Experts of a small language model.
Size: 8 layers, 32.1M parameters.
Experts: 96 SwiGLU neurons an expert, a sigmoid router, a shared expert of 192 neurons.
Below are experts of layer 4 (counted from 0) of a mixture-of-experts language model. Rows are named router (the router's row for the expert), gate (a neuron's input weights, with its number), up (a neuron's input weights, with its number), down (a neuron's output weights, with its number) and show model dimensions 0-191. Each number is 128 + 32 x the weight over its row's rms, rounded and kept within 0 to 255. Numbers have three digits each.
Before each expert's rows: a language model's description of what the expert responds to. This comes from a sample of Wikipedia text that the model never trained on.

# expert 19
Dashes and lowercase word starts. En dashes in number ranges, slashes and equals signs, plus lone lowercase first letters of words, such as w in web, rel, n.
router:080094119127105149097175128135044167170115167088106118109121074135199129116173165132111167150150158052206127105097086119104063156120078146112150125112190177095127112093117143168134129156178146118124130141175136103110125122111143182132208148168196158167137186186163105172150097155151169135141094147141141152151120126144127123143134165145084130152066098088164056146152160129117138126087130138130112101110113191137086135110102094136148118114105159181145134107192164171106107113127131087149156121161179157095132099108087145102100104118118118140210086185079151148173139148099090126
gate0:149130169141156152115123121201120099101102120076179068058123092119124127156129146153169124101111125078132119192100093120110113086081046157076125131085106162116121125127148144130077108147155139094127129120137144092094105012140119138157153107161140109078150193150134152153128165178154141065161077201060078088126148133225125108110124111126115119086075167151136195132156126165130094136152140123084137128131136115114105098109141088152126103127099154150117102152162178128120117153145113080116100117143141183118111126102148119104091199152167142112122051133156137038102108126121138132
up0:133069102115161069159148093161127035135163151132134131142108168132132062063096141145158057110118122159144084153105138145140137113104134164136136070158077137154108166161097082120193046114162116123121128185065123105128171157129195118086110181152140143147120098113142139120121107082182123150080093124149146128177145163070140144114084143112157112117113151158215142145082182142167158179089118133171107155102115151104174134136153152126119109102132099172104135094129098132131190215154166139153139124074141091144093155213140173129141120134153153120098119151118099148135124139182165105
down0:149133138154208135119145095091145173155128130155159106090149102058163106147155146109139112097104160082170124166108120156119123104095133150180159115119125119159069124064092112157123112136109112185138110126138122096174143142189117189119156128123137088125162147154148181055031148096167131116086143181154186071163069098132116131171114169143138150175061141133179115180175097125072055154099123115092187150102186141121113098136104107137136107109152133144108109113106140181141172099118118133119120059167114125136163098118154103142149157073120151140075122104145116120165147100108082039
gate1:095160134142145110125172146179146092136054108115139107167166117100110148155162169122118164116139133154186157066079102102137108194114097075108129163133118187172101062118117106098152213148117151067132161125135164059160118167142122144113205124148180159089138122089108146106171097179174138165107068129130084091172116170102113085145127158110132156140139128124171052125146168150117111084214093136116173094107122109110177152147171136132148140132100095159095110138148134168141159160172087100136188148135109120120098149141112135120122131091162080125147066165082091139108066124109177104
up1:147124161185116137160140072173098127155114093119134106147165122167137118113149091127143097146113120113182167157159116068131171193153119110147163138154182074075171122176144079146127108119144106149118156146128133203118145099099179098111129119126120117121077151167154096101115108114095067159162177086183075093113153099193067147188152162168129128072077142120100102117104109169153120127118134126118155077145137132132110052109075145156104130158143187173144157127085063056167174095077188171141144113120122127098076174124138141142115130126195169149144145098134093130108073123154078153
down1:168100163175091131157168149158163170125195149135135144115081117143108125106139126154109148212102143154152113100101201109097118171072128142127119168108183119163042078145128104123100100129174135153160160084088142100156115097166144124196107146156147074153162077153151068190131089144128122134122080118104138093135132151113172184097201147037148137111159169127083120086138187073107175125171131151145157160095118159121103154108142105101107111136110090109123065107122163150153096130136123124116144094096114083178085103130105179120108164113120094143082076116105102057082153119139122106
gate2:134058151051142098063115158065120161181067148093140133143074108093104164182131113139135133102150176101163144145141131064137147159108139117111155150108131145114069094123129104121129111096202173146131033115070154072148110158111166162166131183126167194139110165138181146162082157116104134121157109117148134103125111137177099095214164150156142138155114102162118165114101167177090125088156113076056126152092101135147114178115144046108114120121099134151141132133156137173110130137136133186076168145155152155148115103115147101107106130133108136082146096139075084174161092135102102107
up2:097092110128126102147150138084097109076125094120188102018108064137116122105158210069105134062122099120183105138120109146153147119112131123159132148171081161122108123111123100179112176151131082138121131153184169103176138152174141136125106190145154178085165062126090124172215134160111156090115107144090142159099095192055095120142159127109119103095167111128096098091136065099111115126137089091134088130148133188151128145111092131157099102095167138124173090182150155192122132109118133120125116110127128158154109135141111164146156148180111100116191053108115130171082102147133140150
down2:116181092150098129117125104104160157146139088157141100121081159078131131131103100095075128131125165125132083160166102139046127080137123077131105126118160030135117149166191061151055162175110098193165126098119107093166183177130121128142162113129108111130174135090092125140132119110164154172086140148115090126128155130093054129089108171171165124108085066140060145137115159090174110095057166143153121117086128111104088125128088113089170177061118151134087109166102106142098178108065126151110120143098126111101144158119125179104134113081111167153163073129153120093123082162126106113
gate3:151136128189110143127067162139134092172123174129103096162095124138126136157151130084107147139115185106123143165124109172150099153164092106160126166078142137217114066124112124115141179096141138107211145184169117136143088081143100160107099189116172112146138158119135145240096059136097097130073127174123151146073120173158189137172171138163124104127138114128131133161079128146130138139166144112132138157103101199132093126062158060107141205112083137146135193113143147147125128091205163161115089121104128132113140172086137112143132156160144110152117133143119144152119119076086136190
up3:160123113123146121111140066162138141151156091119127105143158136124090115074116156063142128154081090095127119141141104116087125062093146195105116126148127099151134116110144093187151066154148119112148113091133169163133098108094092101092110120158113166127174106203122136152103099215167153170133104175115139155081089136126105080176136158150157164103095172131175114168161130170114162140091084062088152063169173190144164141129168114094115157119120085115167126142117102110096102163103126150085129154131040099141100159144119146061130081179096173108097135058052166124128118135178132116
down3:156085147071125099089150132120134176135113180140100110186158097138167109151152153150157134156122132127113054053137097098145153155105133136111102123135098130114120114146187072152111144052031149146119107092149095124128094085236170146077095133119119114166113118155098120154099158094147187118145066173162156070122131038154181145087143100117095142125084151160179127161103095110133121108188134123125155140150170135131138116193083106174150080126153145113122131161117104132095075136147138089199099105087137142150162136122139123107092125114116171145132165147094181167184118110139115078
gate4:133111110070115116172156183080146114106126114094165075111129162140147123109142126131123116136084151140208179107088095137181156169142124112158123151127121187094163163138108135154148104121201126088150153149148152115140105092199013182129170152108161130139187119155159130150211117134143149115137116091121131177115154204202113147173110132182127078100119090089132150143131105145106091091161097127066086125169129146105131129089117136153124105074139133143104092115113168123146100142120122110139093132097080111135140155174097178072170055058088111134133102090083091119084120141129089151
up4:109190094072093099159117114111126184167083099095167068153147119125139114127165126100110168124109153133190121175128181168171143141149075154074166157170120118106063128104117127162141086190115111148115064101139107126146133136133137149154155115068106187124123159182134137143105132113195114153142065161150108173109113116129091085147165165134136157186144128151104145161132119068081114092120089223100152163100101165096139153093085131084114144156116190103181055137153169130118147196118094133106106125135171135121106126163108098144157113128099101110149060097118093124133106115138078049
down4:187158160110150081111104106134120100171128123174108192124061163146145136130086128159120189149089143118110085088090107126116089081154127119153119074131111171110164186191069079156096085112139164132103154128108168153173158048121100159171078154162170091088155142083121124169128134170080132097087143124137139115140146118054144158140142094121090107148154106067120196137178110135173144136122126151149130043147153163106116150154104142148126186137136096123101148137136121115124125153181195117118131106137166071151099122038091185073116150081103133190118128153167163106111131132130127157
gate5:088099141147147121103139128146122165155160127144150101094155137142129137121135127062190077098148203106097129140093098104144011125142148196121076098140176089092102135134120184111100117151137118172128106098149078161101111084123144095112163102123138134088103130106114112115156150100105140063123065094181124120104095145096087185081149123105110091155109133147119094173162105116137147194142117131114124101091115144141120146119113083079129141139111174188080055107226137126125051070096179118112140140164119174168101102110144165103135108124122139118161118091192133106088168114047124126
up5:147113153106175112101099119170105157117074062137159161136146170168151143130109146117102124089073174175136096122076100078173149112141108159119125076126148189099184121109081129119168137139099129081195135181123105201182097135159203175110092132099108148109082124112146159100096138173137093138141111155132177136150112181156190107101161113095113083134180142123112102117125130107097154129102200205156120147083137104121135097110146167196128158132131085080195069119143151156096121127161129099121102122075111150088122170123208146126164103196141140109142167168107128122073115132102108149
down5:111115127115084104110086098125079216120207182136150135111109173084144165135091129087140189139161144071178133103086106175144136119123138149132120132185111143127184134145123170104132141195166116147152146121117109132082134140136130147178103072139125155177103162097107092149130114131126119174156154128158111187107127178107128093108151101185190104177085040129142136120082168107119090117141090109112103202133141190122146104085116048154105142211175103118134108130045135131093153125141165071145106134146148104116153134118145100059124174114123091083088139142162151083152114134143104132
gate6:166067134122106100064128147180123133137144134189122217152154118156061138118160128157125163165174178125179124097153056125123138182099112111120097153186113092131187078181131080108089116137157142206174110165106082178094150101068122121088095147084165152091077191146096173153100094136108145077146104148094133144174141086136127166181132160110149161152105143148158130159116145147135118136073083127148127129082133170126140109161187125144082178117076199117110150158153106146150143098111112121079162106163129184177105107128093088107090105167142150137140162153155125131147110131143111104
up6:159120099119132150096178104138107163099119136125185183084078109133151133150116111149144102129181173145137079109118121181147127175129128137093082099134073117211125144112157162081119145187120100201097131173157164145152168136143071117082141103066084135145120098106146097167152211083124110093094140142097123085139119166107116137098133133096117078152196103118119178079158170156079179105111104109125137101209161119101130103119124149116139134098102057160067145147108173113119129127153096117127141117157113129122122132129091113134152043083205104151106139123117119126129076099067140214
down6:143073129127184124099102186112168126134060124152097140137125144187112136092125129133099118133148128117085161119183097113131073118088044147178112113175113130147116098112079120146173110160140156112127187080114158124082147119114133157126136117160111134073095143141097188200097054103113091103110138060088107091086064134126111180135083128058119126101066071098109155141116116162111146149157111130141163141136163141133153114136058149166132086088139130145153128119122109126252134120061131088110126131104104152141147183152120099142078139109133116120193116204162141124125121158165094137
gate7:162091153109148109146159138146118105166112133109133165135151094093136137117138118100104124174167143104135150093117133145180106143084092130107049122220183133132141117137122133120184174154083134104145150137147173149115119138133133090160113163185211152170091188109146101169054119120124104142179174083114134123054106185103181081158169160139137149111122129142168142127083160099132172095161151164140092107052130137168179161172132120206145095101114138171066173121146114112107128134105118116115097143114112069145139130058146140097100063108180075121131134164125080149109110155110132203
up7:163128090093189158104174146127076140158122164113102116077143097135111144156094142119147104129148150192130103169155124144109110105153138154164165114093053141154125072121206072100203092152163215117148127109107122142137084191188093083146070112095100084110103147154103145123137157175101115148104117106157134133082138153128117102131145123105194101135129111155141086115210151116133119171205133043153206111085103079206132146122105105158147203106100113089129146100149157151126122142142134104139122132101081128086127089127091126117111155145088110085111094088093106113146142118118169124
down7:122101147107117127155070152116102070139104043091143130169112152117140143138123152121050146158151143135123104219082140164156181205183166093150117134051147179159169126135113149123190129107111188112134106125102133119103139096062101156059177099138150125155133109134175069085114156153112098064052109105126112108127134174097132125077113194154131151185153096138138126117149073140153193144095136111127140114108127105157116152150196076129103103175147128093095127167147156184116105120116115137115130095119151140112143091112140090134151142127087107147208158066113116106174125106130158114
gate8:149106123123096188082135131083164152098110116072089141168096149116123146158151108157185162141114211066110196131076118165153112144160147130137105081148149125115110115119096160069216134145134117172082141098107146189155144133104098094060170167095159148136167125080146128089181121135143120146099129128144134115162148188099112181135095127172102214137112174165160098156128121075056108119128159091161133099081110153112159148118139135151211106106124113179092105123133173132145072122124135095064143184119140115094099099109092090145070090164130170126142109113172136162118142156111114094
up8:146127119129241133147154093170127119103076129119125131103165156077072192099135149121104086137119117093094117113153155140142117162129172086114183125124116094144065142114104126144164134130136089177176115093123158192125148104150112111085106150125116112140128111231091087105125122101099147185128072124177091152144116157151134106132105066107122054072132114107074110105169130129124129161162115090122146109089111177090120183107075155071136116100115082102136137079155152101094213161139057091115122135113105138179180073131094129125188124147075099082140107148135166100102148152113105110
down8:155151137096121199142160122159191118172112114183101133087141129129183089158102155146170165093116124103149084177136107180102147177181159127157101088137136158177092111110127138102114139116150128186106138074172192048107090128114093062187113145176162123087143172091100073129112102129158146060178123108109135116107144161143105170133143071153127083125131094108126074157118140067084106069091142143078098150080161146119147123130165129143073071117035147169125130126131139184144145147135154154107117123140129089131083158129144132176122099128098157094129122079135142112115178052139151123
gate9:173074134126108105169139114104120101135099128154229107125122144137139120107141112089067113106094166057138130124111177115075114138114136072112145225130103143146176191172157151158161126122146135094130077160132129169108179134131120138153145081183145103153117165124173184169111129131159165105159175138093104126172121083151130188129161127154127171135083173107101055132141196120078162142104119172132099104110167159135089160142095148107136055080140104161107114131167143148099082115129148146174111134158181117107181091142137161162100114152123045090128128171102169127129058178132124134
up9:204116116101146136140104136131110087128141069124129142143147133124105160173097089120099178154172074074187161124119080142116141139125104116123090107135141168124089095112164208080186118119132106178131131128093134151100126109129115079135104149155154170104189165183047067133140095172124156121106090160154117086087154111175140092124125138124139076081184143053146149109147104167033072091104122075133108107168098125128143128057143136072138115150124138036122126157152141184086105140158165108113120138112158110102124115157117139171141141164114108081128146118128060160165102099101145168
down9:122181208171143116124064092102130164086101126102108183158153143172145169198126105127153153094158165166149096156101145089146155152161170125104106124157128135130079043106085200146181088097138138112114110179175187165154137134105096140179084137175122145159187124152110134139109100163104152104146097144134105148133165157121126136147124173138114097141197108088151174164120114154190121139108142165071138111108129133162136126063096140109134198129126116134115153160170156090120091096117138153162139148199100124070086082161092137185176172160107114130109104109111107144147095071064114153
gate10:151121118134177122149149100119067122107146087084109091105167077163158154162177112161087108119142114109153161122059105124109091106107129107106168097108102128090130159122104080112139141128162163158148146082216088097141066198141125100096152150114155185115122175148093149135200105168150153110135121102136103082104159177142134107134147104141119189088149058142150087144123157141103087163140103143150169068102150146167110189189096138124116188199086191096135122162130163112136106121113120137099150123154157123130146112123084132041094098108188154139197111115151127103192130169072136105
up10:153176214052154134114119115098152082150158086121120123148102044123153140164130066090136113144167092129155134120099135150158090131082132170089086129128174104135153134134111119141098101188135148115154101135114126104133179050093069088088160119163144132150134140146087111110177113090140095100092112106107120113107164106068084125177178108100137192111130123067114118161143105143111119125144115136087166147102127132161137165102128110129106212173120147101108129129118136135141087122140062113152220132165107063135154161098138176175112093167104056218111108132176146158125170126135085138
down10:153181049131156128142071131034176170153122070076058153092105154148185084098083127119179124154145135130102079092128118117119130165075146118132155071105139136162109089131167153121132122145087133153139123143073203084179109137127100098110136097140141107125133106111155161110093055166113057177109127187108085144156118108128128101106209094148107122182165188124128111142115159135098108126102102120117121149060129115095109110104150090107110119112115091123075137093214089149090195140102127131128097132126118129134115147156121143141093122187113147127142197090134109099167112173164138093